From a checkpoint of a small mixture-of-experts model trained on Wikipedia.
Size: 13 layers, vocabulary 32000.
Experts: 48 experts in each of 13 layers, 160 SwiGLU neurons an expert, 2 picks a token, a sigmoid router, 24 empty slots to pick.
Training: 1062M tokens, 8577 steps.
Below are experts of layer 8 (counted from 0) of a mixture-of-experts language model. Rows are named router (the router's row for the expert) and show model dimensions 0-255. Each number is 128 + 24 x the weight over its row's rms, rounded and kept within 0 to 255.
Before each expert's rows: a language model's description of what the expert responds to. This comes from a sample of Wikipedia text that the model never trained on.

# expert 10
Description: Word pieces of Slavic, Romanian and Hungarian names with diacritics (č, ă, š, -ov), plus function words in Eastern European place and history text.
router [ 93 118  98 116 153 150 164 123 134 138 114 100 156 149 108  93 127 137 111 116 113 167 151 119  90  91 163 132 125 116  93 116 117 173  85 119 178  99 140 122 103 147 113 140 165 133 128 119 115 145 148 137 132 162 138  92 159 132 123 156 120 134 114  62  82 153 147 139 130 125 102 132 143 153 126 104 112  96  99 119  91 152  99 118  97 126 149 147 120 150 135 120 152 147 143 126 124 136 160 128 128 135 134 114 100 112 152 156 167 173  95 165 123 140 125 149 148 133 142 124 129 106 148 167 126 145 128 150 108 140  77  92 133 123 163 154 110 130 157 131 129 112 133 126 121  90 129 133 166  69 131  88 165 159 137 107 102  96 147 136 153 153 100 141 119 135 164 113 122 161 130 101 122  68 136 115  92  97 129 131 211 101 144 130 121 137 119 128 109 103 140 154 143 161 134 134 168 137 137  93  81  97  95 121 106 154 157 101 107 118 141  84  64 119 172  98 127 115 134  90 163 115 101 119 151 129 119 133 111 132 100 117 144 133 112 166 146 113 127 136 106 110 155 125 120 140 122 123 153 100 150  99 117 105 150  69]

# expert 27
Description: Railway and transport words (railway, train, route, tram) and small numbers filling cells of statistics and transit tables.
router [ 93 109 111 137 125 138 134 118  72 134 116 125 162  96 115 121 148 125  97 101 125 108 131 117 105 133 130 165 103 139 128 116  68 155 125  96 124 124 131 119  96 157 106 104  96 140 161 107 163 155 116 143 164 136 170 152 127 161  92 107 124 137 107 129 144 118 147 124 131  87  95 102 136 136 119 115  91 126 133  98 122 131 169 148 107 121 166 116 171 145 135 155 142 122  80 116 106 145 126 163 133 159 125 149 105 138  98 142 159 139 137 117 129 193 111 155 165 106 106 150 142 131 143 144 130 144 100 117 118 120 139 147 147 172 106  95 144 158 138 102  92 145 128 140 128 108 170  70 117 175  89 133 106 116 122 133 158 112 133 115 155 155 138 153 140 156 134 170  77 123 106 128 109 133 121 134 104 143  98 151 133 162 122 138 136  87 161 130 123 145 164 132 117 150 163 114 115 166 136 140 165 125 171 169 128 114 129  65 131 147  80 132 153  79 123 149  90 170 124  87 125 179 122  97 154 114  97 109 145 158 138 159 103  85 141 126 115 116 118 149 111 127 169 128 125  93 132 114 125 133 114 141 170 121 161 176]

# expert 13
Description: Tokens in sports tables and records and in census demographics, such as season, NFL, yards, median, races, and digits in tables.
router [138 119 127 124 109 111 121 140 179 137  61 107  95  97 132 121 113 124 195 150 127 125 161 168 163 112 126 100 142 113 122 164 109  99 115 152 151 118 163 120 121 130 119  66 177 121 156 158 129 133  81 147 123 178 142  90 114 147 119 134 135 150 154 135 132 123 197 143 110 153 158 145 143 129 125 112 138 101 125 132  83 159 154 143 114  78 129 105 139 103 129 103 127 145 142  85 167 106 142 116 107 186  99 101 128 111 136 126 141 137 103 135 137 101 129 144  86 139 147 180 129 154 138 144 125 128 127 156 133 160 137 133  80 132 136 122 118 150  92 125 117 112 133 119 124 128 143 109 192  85 134 133 143 160 123 126 126 133 125 124 173 162 127 124 129 120 118 143 126 141 116 122 169 136 104  90  82 141 118 162 122  99 134 157 116 131 109 119 124 121 152 125 154 142 124 113  80 142 178  80 114 143 139 155 120 176 108 117 103 158 147 116  86 170 122 149  96 107 119 177 137 133 117 120 113 136 127 140 132  88 132 134 129 145  67 107 135 102 153 127 125 117 141 136  98 154 174 124 138  82 170 128 103 129 120 113]

# expert 4
Description: Pronouns, articles and common words inside quotations or opinionated prose, such as you, we, our, really, think, plus mid-word pieces like dis-pro-portionately.
router [100  95 126  85 146 138 119 139 145 127 105 149  85 148 146 144 159 101 172 115  95 115 114 145 116 107 128 138  92 107 115 133 171 112  79 105 114 109 147 131 114 168 100 125 123 130 160 106 204  90 122 119 126 112 154 180 126 111 100 104 169 122 153 130 106  94 155 107 134 160 120 134 120 130  76 134 147 119 150  86 131  92 113  87 158 132 110 141 106 155 170 139 118 164 147 168 154 145 103 120  89 139 171 119 105 112 138 111  77 128 144 119 151 163 134 117 115  95 146 150 106 129 144  91 114 158  92 130 127 117 108 100  84 169 109 117 144 150 126 167  96 104 134 173 154 145 138 116 151 132 190 170 120 110 137 133 158 135 142 111 140 106  88  95 131 141 137 124 117 106 122 107 117 147 133  91 141 123 123 171 133 137 129  92 124 140 173 119 133 109 171 147  94 131 119 120 127 150 151 113 149 103 142 114 105 111 120 142  80 128 136 113 149 132 150 137 135 100 132 121 161  93 122 137  77 144  96 141 139  57 134 126 114 113 133  86 129 118 115 125 108 127  89 161 134 119 123 147 127 134  76 114 135 107  93 128]

# expert 42
Description: Line breaks ending table rows and dashes beginning infobox list items, such as "- Died:" or "- Species:", and header separator rows.
router [139 145 134 122 115 122 130 112 142 152 149 149 158 140 143  98 163 121 142 125 105 110 120  80 126 132 170 178 153 105 145 128 177 147 185 144 104 173 137 115 137 128 120 122  99 135 137 135 143  98  77 129 142 143 147 130 144 141 167  99 150 101 126 191 111 133 130 123 132 110 143 152 120  97 129 119 116 138 142 135 160 117 137 113 157 141  69 149 110 106 137 130 145 113 133 147 166 147 161 127 135 180 132 114 118 131 156 104 129 117 145 144  84 142 149 139 129 136  89  98 139 159 119 161 149  76 124 104 119 131 132 120 137 121 136 155 109 119 122 157 115 153 140 111 115 165  76  93 139 131 134 160  90  75 106 140 131 107 134 104 101 112 101 146 110 112 133 176 137 135 102 119 120 112 114 149 109  67 147 156 119 149  83 122 140 148 151  86 119 155 120 140 106 150 108 200 173 126 167 152 160 160 160 117 166 101 134 136 117 132 157 123 144 147 141 134 112 128 127 201 152 112 133 130 115 154 109 127 140 108 106 126 135 156 105 152 111 113 192 147 111 132 136 137 110 148  96 101 127 192 117 112 151 145 142  81]

# expert 21
Description: Articles like the, a, an and words like northern or located in geographic, species and historical descriptions, e.g. "is a benthic species".
router [105 133 122 144 190 136 109  97 130  81 123 114 114 158 125 159 138 117 101  92  97 166 100 124 156 139 115 111 134 106 115 112 138 132 128 125 127 123 158 159  94  92 134  87  78 135 130 104 121 170 127  80 158 144  97 155 121 135 149 138 112 127 115  92 154 108 132 140 112 135 112  98 120 129 138 143  97 155 128 125 137 122 132 140  88 153 164  85 124 145 200 122 139 145 131 126  88 125 161 153 104 103 122 125 130 125 122 157 124 182 101 146 124 128  90 116 167 123 134 166 140 121 104 172 128 129 123 140 108 117 120 115 165 165 129 116 150  94  78 134  92 109 128 148 110 162 123 138  91  81 150 136 121 157 126 106 109 107  97 105 155 136 148  94 120 144 137 149 173 128 137 149 125 134  94 125 148 174 151  93 126 152 120 132 126 155 116 109  84 159  91 136  93 116 126 115 127 108  96 138 138  95 106 101 129 185 121 174 131 155 119 146  77  77  83 108 137 130 110 120 103 174 104 136 140 112 118 126 154 143  92 132 155 146 130 101 109 126  94 130 155 184 141 108 170 140  97 104 110 140  97 131 102 144 111 149]

# expert 19
Description: The word the (also This, these, entire, whole) opening a noun phrase, mostly after prepositions or at sentence start.
router [116 137 106 108  91 127 137 157 171 135 129 170 144  95 132 110 127 101 135 124 133 112 146 130 123 153 116 107 118  93 176 103  90 123  96 146 125 148 143 132 176 193 104 164 118 114 106 128 120  95  89 105 111  92 150 116  95 124  91 132 123  92  95 122 113 115 124 104 130 147  83  90  94 119 106 180 131 137 129 141 130 129 113 152 151 148 137 141 110 119 139 124 140 128 135 143 143 131 123 144 132 133 153 120  70 120  87  83 116  70 136 119 152 148 156  99 101 135 159 106  99 145 126  89 125 142  99  80 131 126 118 132 151 110  85 163 113 106 174 165 161 166 101 154 131 110 200  97 118 156 149 160 107  91 143 144 125 135 125  89 146  96 106  98 139 157  94  94 184 119 162  79 109 102 161 143 109  83 114 145 151 109 139 125 150 143 156 125 145 125 139  97 111 119 133 150 127 106 108 165 141 155 117 132 149 108 125 124 126 127  93 155 160 142 120 101 129 140 171 155  92  86 130 148  95  85 145 110 129 146 136 118 113 101 135 147 167 105 118 139 113 142 126 125 144 125  93 149 120 104 119 144 119 137 141 150]

# expert 36
Description: The word the after prepositions, mostly before team, club or league names in sports articles, such as for the New York Sirens, led the Blackhawks.
router [123 112 128 136 130 116  91 139 100 145 100 137  99 132 114 178 129 155 124 162 131 151 120 149 126 112 109 132 135  90 140 148 157 119  94 161 141 132 136 129 113 136  95 103 143 143  82 160  94 145 158 172 132 144 117  92 112 134 181 165 181 139 148 152 104 112 154 143 109 131 126 120 160  93 136 132 182 108 171 129 123 138 125 106 101 144 152 137 119 103 109 133 164 144 119 121 130  66 122 183  97 141 164  92 139 136 174 147 141 135 132 174 117 135  94 133 171 107 131 134 155 107 131 122 112 133 141 139 121 118 111 127 123 121 135 139 129 145 109 103 106 111 137  68 102 162 100 120 145 112  95 114  96 150 124 150 125 119  89 191 120 147 183 125 162  98 150 114 125 149 131  68 140 115 128 138 131 165 143 129 107 101 155 109 105 131  87 107 130 162 135 137 121 158 187  87 102 105 172 132  99 105 130 154 109 121 114 147 130 169 102  85 103 107 127 165 113 101 133  93 118 111 113  84 114 135 126 131 160 127 155 122 180 125 150 133 133 109 115  75 150 123 139 157 105 109 122 135 102 119 133 112 141 141  85 144]

# expert 30
Description: Opening parentheses, quotation marks, and slashes that start glosses, translations or alternate titles, such as (Le Loup) or King/Drew.
router [ 97 142 120 127 163 121 140 127 147 117 218 101  91 137 105 117  97 135 149 113  82 124  94 110 117 150 132 108 106 160 150  95 133 109 138  83 119 115 117 146 128 155 134 138 102 144  96 137 118 146 116 123 101  98 124 113 112 134 165 150 111 112 132 100 156 122 151 138 170 194 145 115  95 143  90 108 148 112 139 113 121 145 140 181 123 133 127 135 107 134 129 141 120 127 144 119 170 122 156  40  88 101 123 161 129 132 134 135 108 129 148 117 143 107  86  84 145 164 118  99 140 130  92 122 128 145 123 133 116 125  89 134 134 130 107 125 112 138 144 125 140 142 124 109 125 108 146 129  94 116 156 119 124  99 127 132 137 140 140 158 108 144 177  88 133 167 129 134 125 171 119  77 113 158 122 138 121 149 128  88 144 130 126  94 108 134 199 102 114 186 161 114 144 166  69 141  88 126  86 131 131 146 123 151 118 111 132 114 113 155 152 146 174 121 111 140 109 136 139 116  73 130 146 120 107 113 137 130  70  81 134 102 138 134 127 160 133 146 115 112 145 121 116 104 123 109 117 117 156 124 117 114 151 141 159 194]

# expert 23
Description: Four-digit years such as 2014, 1985 and 1995 in dates, birth notes, seasons and table rows.
router [166 125 133 109 114  89 144 118 114 145 165 109 118  88 141 149  98  73 142 124 150 129 100 114 167 188 150 124  76 137 158 114 121 121 115 148 113 122 144 121 121 177 112 122  90 113 108  69  86 181 140 107 142 115 101  88 145 173  82 133 113 125 134 133 147 148  98 121 147 132 108 163 134 157  94 142 106 182 152 110 101  96 144 143 141 100 109 161 138 150  81 112 125 118  89 140 132 128 127 143 151 132 119 131 136  98  98 116 112 144 134 133 121 138 115 100 110 132 122  95 112 117 111 153 135 135 126 102 104 158 121  90 129 170 152 142  94 121  99 122 150 122 117 102 131 162  96 104 140 108 159 168 164  89 146 160 123 151 157 119 131  89 103 147 126 151 137 106 105 162 160 142 113 126 122 103  98 148 141 164 152 161 123 143 127 116 155  95 169 110 159 123 126 119 125 114  96  91 116 156  96 149 111 118 131 102 118 118 135 132 161 154 146 129 145 159  97 138 161 108  74 155 143 147  58 129 114 132 108 131 163 106 128 108 106 164  78 162 122 111 134 124 133 145  96  96 135 114  85 129 142 148 129 122 164 129]

# expert 31
Description: Verb stems before -ing or -ed (replac, build), words in phrases like in addition, part of, in order to, and table pipes.
router [120 142  88  68 121  95 106 139 149 124 129 174 156 116 126 133 145 116 158 184 125 146 110 108 135 132 138 112 154 156 148 143 127 150 112  92 114  89 143 124 139 158 133 137 112 141 142 129 124 159 133 130 104 114 118 100 175 100 104 189  89  79 142 131 116  87 159 146 136 138 171 132 132 135 121 112 145 131 128 113 141  90 159 126 147 102 125 137 124 124 105 159 147 109  71 128 111 132 104 103 143 147 163 181 132  83 140 136 102 123 119 143 113 109 175 127 171  76 121 151 171 159  91 114 145  83 144 126 123  94 120 131 130 101 102 106 167 119 103 153 136 145  96 114 120 119 152 145 144 107 145  91 140  82 155 112 136 135  96 148 147 143  98 105 123  84 154 161 121 133 112 168 135  99 146  89 118 148 158  95 138 117 142 114 129 128 103 121 136 152 157 135  96  94 123 132 153  90 116 164 138 137 129 104 128 138  75 161 114 136 156 103 121 157 132 117 108 137 122 112  90 120 129 162 157 103 109  96 145 127 110 117 129 103 141 165 120 156  49 137 155 155 160 156 182 105 138 134 108 108 137 124 149 129 123 115]

# expert 16
Description: Possessive pronouns and 's in military and historical narrative, such as his army, Buell's forces, their, its, plus Army, Navy, Corps.
router [ 88 110 104 133 198 128 144 118  89 118 108 108 126 137  86 116 128 138 128  78  88  82 133 132 103 130 105 159 127 124 157 145 132 145 183 137 122 106 114 132 112 156 130 147 155 119 156 132 142 122  78 162 136 143 119 143 149 109 131 135 135 141 116  67 100 121 152 133 171 136 158 121 130 101 114 141  68 108 120 109 117 115 107 136 116 130 132 129 118 125 101 106 161 136  89 132 169 117  70 126 142 127 135 105 122 125  96 141 130 100 140 111 147 144  92 130 189 119 135 126 126  78 145 133 127 120 140 131 127 144 124 158  89 124 114 121 125 123 130 141 162 144 147  62 160  83 110 128 147 121  85 105 103 118 156 144 104 123  96 139 106 141 113 136 151  64 124 140 142 130 147 121 126 142  98 137 110 152 116 104 127 125 105 146 145 129 100 124 110 139 121  96 105 166 129 163 116 174  78 104 134 166 119 138 127 119 145 121 112 119 144 144 126 150 121 124 124 117 117 138  91 155 179 149 119 167 108 161 154 153  97  90 162 150 186 174 143 120 139  77  98 115  85 141 176  91 106 128 125 112 140 110 140 155 109  86]

# expert 47
Description: Surnames and their pieces (Smith, Brown, Silva, Sch, tz) after first names in lists, credits and sports results tables.
router [130  68 105 146 105  88 101 114 172 122 108 132  89 140 123 139 117 155 128 123 133 130 104 114 102 139 114  95 144 148 157 136 136 149 130 120 140 166 127  83 135 162 108 136 141 157 129 148 111 157 132 101 130 137 114 134 118 103 139 125 126 124  65 168 157 139 111 118 115 150 126 119 117 149  89 128 138 138 102 124 122 157 119 163 135 149 160 139  62  94 165 118 157  32  70 153 110 139 124 123 125 164 139 162 133 134 120 143 108 131 118 130  73 148 160 106  91 108 177 163 140 132  87 109 109 150 145 145 103 108  87 179 117 164 108 167 102 199  94 146 107  94 130 125 125 120 131 134 129 109 104 124 126 171 167 150 125 139 160  73 140 159 121 151 163 109  97 135 170 135 132 156 115 152  94 137 156 128 131 110  96 119 157 122 141 119 155  99 151 122 100 103 119 129 138 165 114 132 139 133 111 104 142 162 103 149 129 121 165 127 107 160 156 122 116  90 129 137 126 100 116 105 128 125 114 106 184 136 137 119 113 117 123 161 101 127 113 131 134 118 145 115  99  84 156 122 144 128 144 122 121 122 104 128 122 155]

# expert 14
Description: Pipe separators ending cells or rows in wikitables, especially after scores, times or names in sports and results tables.
router [153  99  91 114 150 116  98 142 119  79 122 127 108 145  91  93 144 163 116 156 138 152 170 127 139 159 167 157 117 160 149 220 165 134 139 108 132 163 136  96 144 133  89 141 122 120  73 127 151 100  81 126 149 119 133 160 135 144 117 141 148 191 132 164 156 117 115  82 122 115 112 110 102 132 126 127 146 132 113 152 151  86 134  72 125 147 160 117 134 113 148 132 160 160 106  88 136 181 152 105 163 106 123  86 171 106 141 135 108 164 108  91 166 130 152  91 128 123 138 123 178  95 150 170 149 147 132 138 145 117 151 141  87 145 108 136 180 113 106 168 158 124 100 145  93 128 159 128 116 122 121 120  89 141 139 155 135 124 126 152 171 143 106 104 150 125 137 101 146 141  91 161 105 146 129 137 117 126 110 141 175 145 132  99 148 153 128  93 159 146 126 112 107  96 112 129 140  93 147 121 153 133 104 165 135 119 107 134  95 149 126  91  96 159  97 124 104 123 135 121 128 120 142 117 112 130 158 149 136 120 106 133 131 167 123 125 128 162 137 132 134 119 157 106 153 147 137 140 128 125 111 117 121 121 108 173]

# expert 44
Description: English place and surname suffixes like -ford, -ton, -bury, -worth, plus space-pipe cells in election, racing and sports tables.
router [119 105 121 111 130 115 116  96 152 153 130 139 115 154 127  78 107 109 153 116 136 150 145 123 178 154 103 152 132 138 112 107 124 163 156 145 107 155 157 125 123 111 134  99 101 138 150 190 148 180 137 132 153 112 126 153 115 141 158 101 115 116 115 149  89 138 141  92 119 129 137 143 128 127 144  76 145 126  98 162 150 100 122 152 153 135 166  98 135 140 111 134 115 107 115 106 146  69 120 143 168 126 181 135 141 154 122 168 146 159 105 156 138 137 103 108  91 165  99 157 138 123  99  75 138 154 183  96 108 118 149 125 119 140 144 134 165 153  81 135 167 114 150  50 148 137 116 145 117 106 106 147  92 127 129 124 114 161 123 176 112 122 151 174 134 103 154 133  75 136 142 143 144 127 159 189 116 125 131 152 108 132 109 151  96 131 154 121 147 144 168 158 149 139 147 133 124 162 171 125 113 155 151 132 118 107 143 118 133 164 116 111 106  95 100 120 137 101 113 117 167 154 134 134 161 122 156 122 146 145 107 142 169 119 158 105 149  99 152  86 114 117 168  96 123  93 158 103 115 105 126 120 124 144 132 131]

# expert 39
Description: Ordinals and position words (first, last, final, next) plus football positions MF, DF, FW and shirt numbers in squad tables.
router [ 92 140 114 152  99 110 150 127 109 117 123 125 137 141 164 117 128 145 163 119 129 170 133 174 140 121 104 127 129 125  96 153 150 144 152 112 126 123 112 109 112 109 129 155 109  88 117  98 114 126 124 137  83 147 124 141 147 138 105 138 102 117 134 151 128  85 135 155 119 152 119 125 116 116 114 129  96  90 122  98 146 117 146  58 128 113  61 150 109 162  96 129 111 134 137 193 121  74 126 134  84 151  93 137 115 161 121 161 102 157 103  87 122 136  92 143 125 139 162 141 116 138 129 119  84 137 112 109 114 152 128 187 130 170 127 123 168 132 111  92 136 100 131 115 141 139 128 135  78 153 159  76 171 139 137 117 128 128 133  95 113 142 145 117 179 137  88 124  83 122 136 115 121 205 114 139 123 156 114 114 152  95 122 129  73 145 154 129 103 152  71 130 111 152 113 123 150 162 146 143 115 164 132 136 115 139 124 146 121 147 129 122 115 154 163 133 153 136 159  91 161  86 156 113 159 111 116 130 140 133  99 146 154 120 133 142 133 147 109 159 110  74 121 100 131 121 186  99 108 106 105 151 144 139 126 155]

# expert 9
Description: Words inside titles of songs, albums, films and shows, like You, Love, Girl, The, More, often within quotation marks.
router [161 148 167 113 134 147 110 101 154 158  96 168 131 103 121 160 131 107  74 126 126 110  83 163  92 152 154 165  78 158 138 149 102 145 104 119 156 148 160 164 138 184 162 101 121 138 168 151 163  98 131 141 140 131 143 166 128 113 148 150 121 110 160 124 113  93 151 138 129 142 113 122 119 146 127 137 116 126 123 129 151 129 105 117 152 146  89 147 109 100 152 111  57 142 171 188 150 111 111 151 124 133 136 143 139 120  96 111  79 123 141  84 152 155 135 141 102 146 134 171 119 141 129  95 135 120 127 114 125 120 124 163 179 112 134 113 149 115 152 151 158 120  94 144 187 153 126 112 145 126 128 156 143 138 142 149 168 137 139  78 157 105  98 165 120 142 139 106 119 156 117 157  92 103 127  98 120 131 164 124  69 144 164 138 136 107 131 146 151  99 137 151 169 130 144 143 139 125 153 153 122 126  95  95 114 146 146 124 113 141 115 134  97 114 125 151 147 100 119 137 131 143 148 135 148 133 132 156 136 120 110 125 134 117 138  88 149 116 158 142  91 193  94 160 140 149 103 152 155 113 158 165 137  83 145 119]

# expert 26
Description: Month names, years, and commas or periods inside dates and bibliographic references, such as In March, 2014., n.207, –19.
router [130 165  92 103 100 127 117 152 129 134 123 111 121  93 132 108 131 152  99 130 137  90 159 130 137 123 119 142 111 140 155 146 107 150 120 118 156  79  95 150 160 175 115 116 116 118 107 136 110 155 158 126 141 127 148 129 166 133  76 115 137 140 125  91 129 158  93 119 134 167 128 115  94  86 122 132 134 132 117 138 129 124  89  91 166 127 172  56  98 155 106 178 120 148 118 141 123 194  93 108 113 146 176 142 101 153 125 118 148 106 143 125 113 144 160 136 143 162 145 181 156 124 142 101 149 146  80 124 156 145 133 139 113 150 118 167 124 147 101 100 159 122 144 144 144 136 113 106 120 143 156 100 136 142 140  96 149 102 131 120 131 132 102 141 119 120 102 107 163 117 135 124  85  97 116 124 126 104 137 152 122 157 149 134 164 136 139 114 102 141  75 117 117 128  86 119  91  65 113 155 157 149  64 114 100 162 135 123 155 134 119 119 111 121 152 131 129 123  91 105  99  90 152 126 175 128 141 150 101  94 120 146 114 110 144 139 102  83  97 121 155 148 121 149 144 178 123 164 130 129 148 143 138 168  83 127]

# expert 35
Description: Word-final s and es endings (os, ers, ks) on names and plurals, plus line breaks that end table rows.
router [165 135 138 142 112 158 143 152 137 110 107 146 133 156 136 150  94 138 149 135 110 122 162 118 155 185 172 165 133 129 130 115 116 108 123  74 124 113 103 118 122 118 136 173 108 126 121 128 160 126 139 115 191 114 120 114 176 161 145 130 111 109 212 123 122 141 141 143 127 126 125 134 158 153 139  88  81 141 116 116 148 148 128 118 108 109 107 129 165 114 154 138 145 148 122 120 160 118 132 157 152 184 101  90 113 131 137 128 128 110 125 111 123 105 174 147  92 107 125 107 136 150 161 128 129 151 122 134 134 113  97 100 132 129 134 146 126  80 113 159 159 173 123 144 149 117 113 160 172 188 151 124 132 145 139 161 132 119  50 135 124 117 128 106 132 116 122 158 142  96 173 132 142  93 107 162 151  98 124 135 112 143 128 138 139 175 115 133 161 130 131 150 147 135 129 125  91 155 135 152 134 157  93 139 101 146 143 161 202 151 154 109 143 168 157 114 112 155 140 134 144 166 103 101 106 101 131 125 115 106 113 181 145 183 127 130 149 156 128 130 166 119 114 154 139 108 150 140 107 141 125 137 131 144  85 166]

# expert 38
Description: Adjectives and nationality words before nouns, such as public, political, historical, American, Mexican, plus suffix pieces like -al and -ic.
router [105 123 116 111 126 112 121 192  70 118 138 124 162 133 107 111 114 145 147 108 119 111  81 123  90 155 112  88 137 127 147 123 161 115 116 129 118 137 126 103 104 130 101 108  90 118 125  73 164  90 142 119 128 139 153 119  91  97 116 155 127 163 120 146 159 109  71 171 144 174 130 147 127 150 164 145 124 113 105 123 130 142 119 106 146 104 136 126  90 109 133 138 117 146 149 116 100 132 141  97 134 112 150 108  77 139 152 109 101 148 140 114 137 103 181  97 102 159 113 123 140 116 168 107 107 124 142 101 127 130 122 106 123 125 105 135  99 109 161 169 173 116 112 164 120 113  86 180  88 146 130 114 108 113 135 129  91 132 150 121 121 102  77  92 122 132 140 128 126 122  77 147 116 107 100  39 132 145 138 149 141 151 121  99 163 119 141 132 106 131 136  81  93 152 134 169  90 107 135 104 123 155 178 121 145 117 114 116 127 127 171 135  80 122 113 113 123 108 104 134 152 161 108 133 165 120 169 118 159 113 128 125 163 114 130 107 129 144 116 158 128 118 154 136  92 141 115 123  65 119 126 159 113 132 140 106]

# expert 45
Description: Pipe separators between numeric cells in wiki tables, and semicolon-separated number lists in stats data, e.g. 0;, 1;, 13;.
router [117  82 123 130 124 114 138  84 128 140  99 150  91 125 133 121 119 145 122 130 151 155 144 123 117 151 145 120 124 125 129 101 126  91 182 114 153 124 155 102 115 120 107 102 118 130 174 155 176 130 120 112 168  86 126 130 133 119 159  98 135 114 144 151 137 107  95 179 120 167 166 122 173 140 169  81 111 166 131 103 117 126 101 127  87 143 111 111 115 107  95 116 114 125 135  94 107 102 104 127  91 125 128  93 145 137 148 148 136  92 112 172 133 153 109 174 127 159 165 103 155 138 128 159 177 129 138 168 125  98 130 131 139 128 102 113 123 165 110 129 150 157  90  96 113 100 137 139 129 166 145 124 113 109 158 149  89  95  86  77  95 157 111 107  86 121 149 100 133 108 145 164 149 145 124 134 178 142 123 166 107  84 122 131 129 126  96 138 118 136 115 138 135 112 137 157 161 149 120 148 112  59 120 115 109 148 122 129 171 115 167 145 136 150 102 158 140 125 138 151  97 120 121 160 110 120 119  63 128 120  93 141 154 133 143 131 138 120 132 148 116 104 146 169 110 162 167 143 133 172  93 152 153 159 104 131]

# expert 46
Description: Periods, quote-periods and line breaks closing sentences or paragraphs, often right after a year or a noun at the clause end.
router [146 169 153 134 114  87 144 153 105 168 118 140 155 132 152 141 138 132 131 167 106 122 117  81 148 126 122 117 112 156 142 145 115  94 101 126  87 138 101 124 138 111 139 126 145 139 173 102 120 136 120 109 103  42 127 110 112 113 114 155 170  88 154 153 117 134  94 113 134 112 164 145 106 114 137 150 130 206 130 132 156 153 118 144 126 148 105  98 142 133 145  77 128 107 152 147 128 138  80 105 109 115 123 133 145 140 119 126 115 130 159 112 127  59 104  98 160 110  89  89 132 143 134  86 118 107 123 102 135 175 120 121 104  90 136 118 120  46 137 147 134 110 142 140 109 132 139 144 139 121 132 147 176 126  63 131 134 136 111 143 114 149 123 161 122 131  84  90 104 152 137 136 120 139 133 158 150 163  92 121 149 131 100 121 138 107 163 148 124 202 106 119  82 101 127 140 168 141 149 107 140 169 137 126 115 122 135 140 149  31 133 140 161 151 113 123 148 141 135 165 122 106  97 120 125 103 132 115 108 153 134 126 128 116 135 131 120 139 125 131 119 137 124 134 121 128 121 147 114  94 155 129 110 111 127 133]

# expert 22
Description: Plural and event nouns after articles, mostly war, violence and disasters, such as fighting, fire, riots, clashes, killed; also reviews and seats.
router [166  96 113 111  95 152  91 129 128 130 104 110 110 164  86 156 131 109 102  63 131 143 176 102 122 123 115 130 110 104 161  98 108 167 130 102  91 140 135 105 151 164 146 123 184 127 117 160 147 116 108 100  90 123 145 151 120 119 139 127 133 115 120 117 119 136 130 109 134  81 120 144 130 147 134 115 123 141 148 130  80 109 114 196 143 139 158 167 117 115 132 127 156 128 107 104 129 101 153  93  96 151 107 103 103 106  91 144 166 146 142 124 167  92 121 134 114 151 144 110 118 116 121 108  94 115  80 140 150 125 159 114 143 146 157 117 119 131 100 169 117 170 132 162 133 159 148 129 132  98 132 152 111 104 132 132 135 131 163 117 151 134 115 117  94 136 125 144 125 144 171 106 113  89 147 144  91 137  83 124 179 134 126 116 166  88 164 146 138 171  86 151 158 113 148 131 148 133 123 144 132 134 168  89 131 152 155 129 111 118 181 154 151 135 122 109 150 158 140 142 123 126 146 119 151 133 168 117 115 142  84 170 111 104 152  83 143 166 130 128  99  87 128 155 157 165  99 124  86 147  92 149 115 123  87 123]

# expert 17
Description: The preposition on, plus off, along, under and not, and en dashes between dates, e.g. launched on 12 October, c. 1465 – c. 1530.
router [175 184 135 116 137  94 140 136 165 148 127 120 108 138 164 141 150 110 108 155 129 157 131 124 121  62 143 139 138 125 127 124  83 127 111 122 122 184 128  96  98 114 129 158 104 118 125 137 168  81  66 137  87 131  90 129 175 121 130 141 162 145 138 111 136  92  98 121 171  94 154 142 126  90 125 146 173 116 131 127 127 126 137 123  92 158 130 147 145 146 141 126  95  99 150  98 150 139 144  90 104 116 114 121 149 128 176  87 142  66 139 113 138 143 115 146 136  91 156  77 130 105 103 120 156 115 158 107 149 123 136  96 151 124 156 174 127 147 110 123 162 124 121 107 149 142 140 103 122 153 148 123 120 105 144 111 112  93 128 140 100 119 145 109 119 101 145 149 114 135 123 115 129 107  92 106 131 123  99 137  95  82 119 153 120 147 106 116 148  82  85 141 150 144 113 154  81 139 116 103 122 159 129  96 122 119 176 102 146 166 177 128 132 122  87 133 145 144 189 117 109 143 109 109 135 141 154 120 109 156 117 111 146 110 116  91 116 109  98 134 144 138 114 123 135 146 148 129 101 167 128 156 114  94 157 185]

# expert 11
Description: English and other given names (John, William, David) in lists, tables and credits, usually right before a surname.
router [127 119 117 130 126 140 164 158 114 121  82 137 141 117 116 149 164 173 146 155 131 151 146 116 142 129 118 131 124 107 107 111 124 113 113 163  91 160  97 146 141 111 110 117  90 121  85 134 118  90 137  85 140 122 130 165  96 123 124 129 103 129 139 130 115 137  98 103 110 136 110 133  95 150 105 142 146  78 110 105 163 111 109 132 179 130 128 125 120 124  95 167 132 128 117  94 173 110 114  77 132 159  99  89 121 137 124 100 102 134 143 102 150 115 165 103  94 143  90 109 123 128 157 150 170 126 149 100 151 149 109 122  77 116 123  77 114 119 129  89 107  76 100 117 155 159 131 224  99  81 118 122 126 128 101 148 118 141 111 126 100 121 140 188 142 154 126 130 166 148 146 163  90 122 110  77 116 127 106 112 163 125 124 132 156 121 135 161  83 162  97 112 126 113 118 141 110  95 104 144 158 121 166 119 127  97 121 112 152 122 139 112 153 151 142 128 145 155 155 136  70 130 172 120 111 138 153 128 166 132 140 134 108  97  94 125 137 135 141 159 139 161  76 145 144 122 120 101 135 140 130 129 160 133 141 159]

# expert 29
Description: Hyphens joining name parts (Al-Arabi, Karl-Arthur), apostrophes, and closing quotation marks after song titles or quoted speech.
router [124  81 159 110 114 127 136 171  61 113 158 128 147 116 134 111 170 161  99 146 137 147 164 145 128 142 118 117 147  90 103  74 132 139 120 166  87 140 131  95 209 136  89 108 138 149 135 126 137 122 144 153  98 129 118 139 133 133 117 112 115  86 112 124 141 126 173 115 121 144 124 134 163 132 129 109 119 117 148 127 135 117  65 136 114 165 104 156 131 164 112  85 136 131 162 124 113 158 181 151  90  77 139 112 129 122 157 164 135 107 115 128  99 104  87 152 116 119 101 107 112 134 126 131 179 133 115 147 146 143 149 135 142 134 153 154 148  94 150 144 165 174 117 162 106 151 122 158 150 133 126 123 146 109 139 157 123 115  93 160 135 115 116 126 165 138 126 109 162 136  84 151 114 116  95 139 149 103 126 133 112 106 112 122  86 129 115  95 117 133 136 142 139 134 103 137  93 117 128 154 181 161 125 139 109 149 168 157 139  99 139 142 115  98 112 132 106 114 145 135 149  89 121 119 139 108 156 113  99 137  93  60 105 162 143 144 107  94 116  97 112 124 131 107 122 120  83 126 139  84 149  95 116  93 171 150]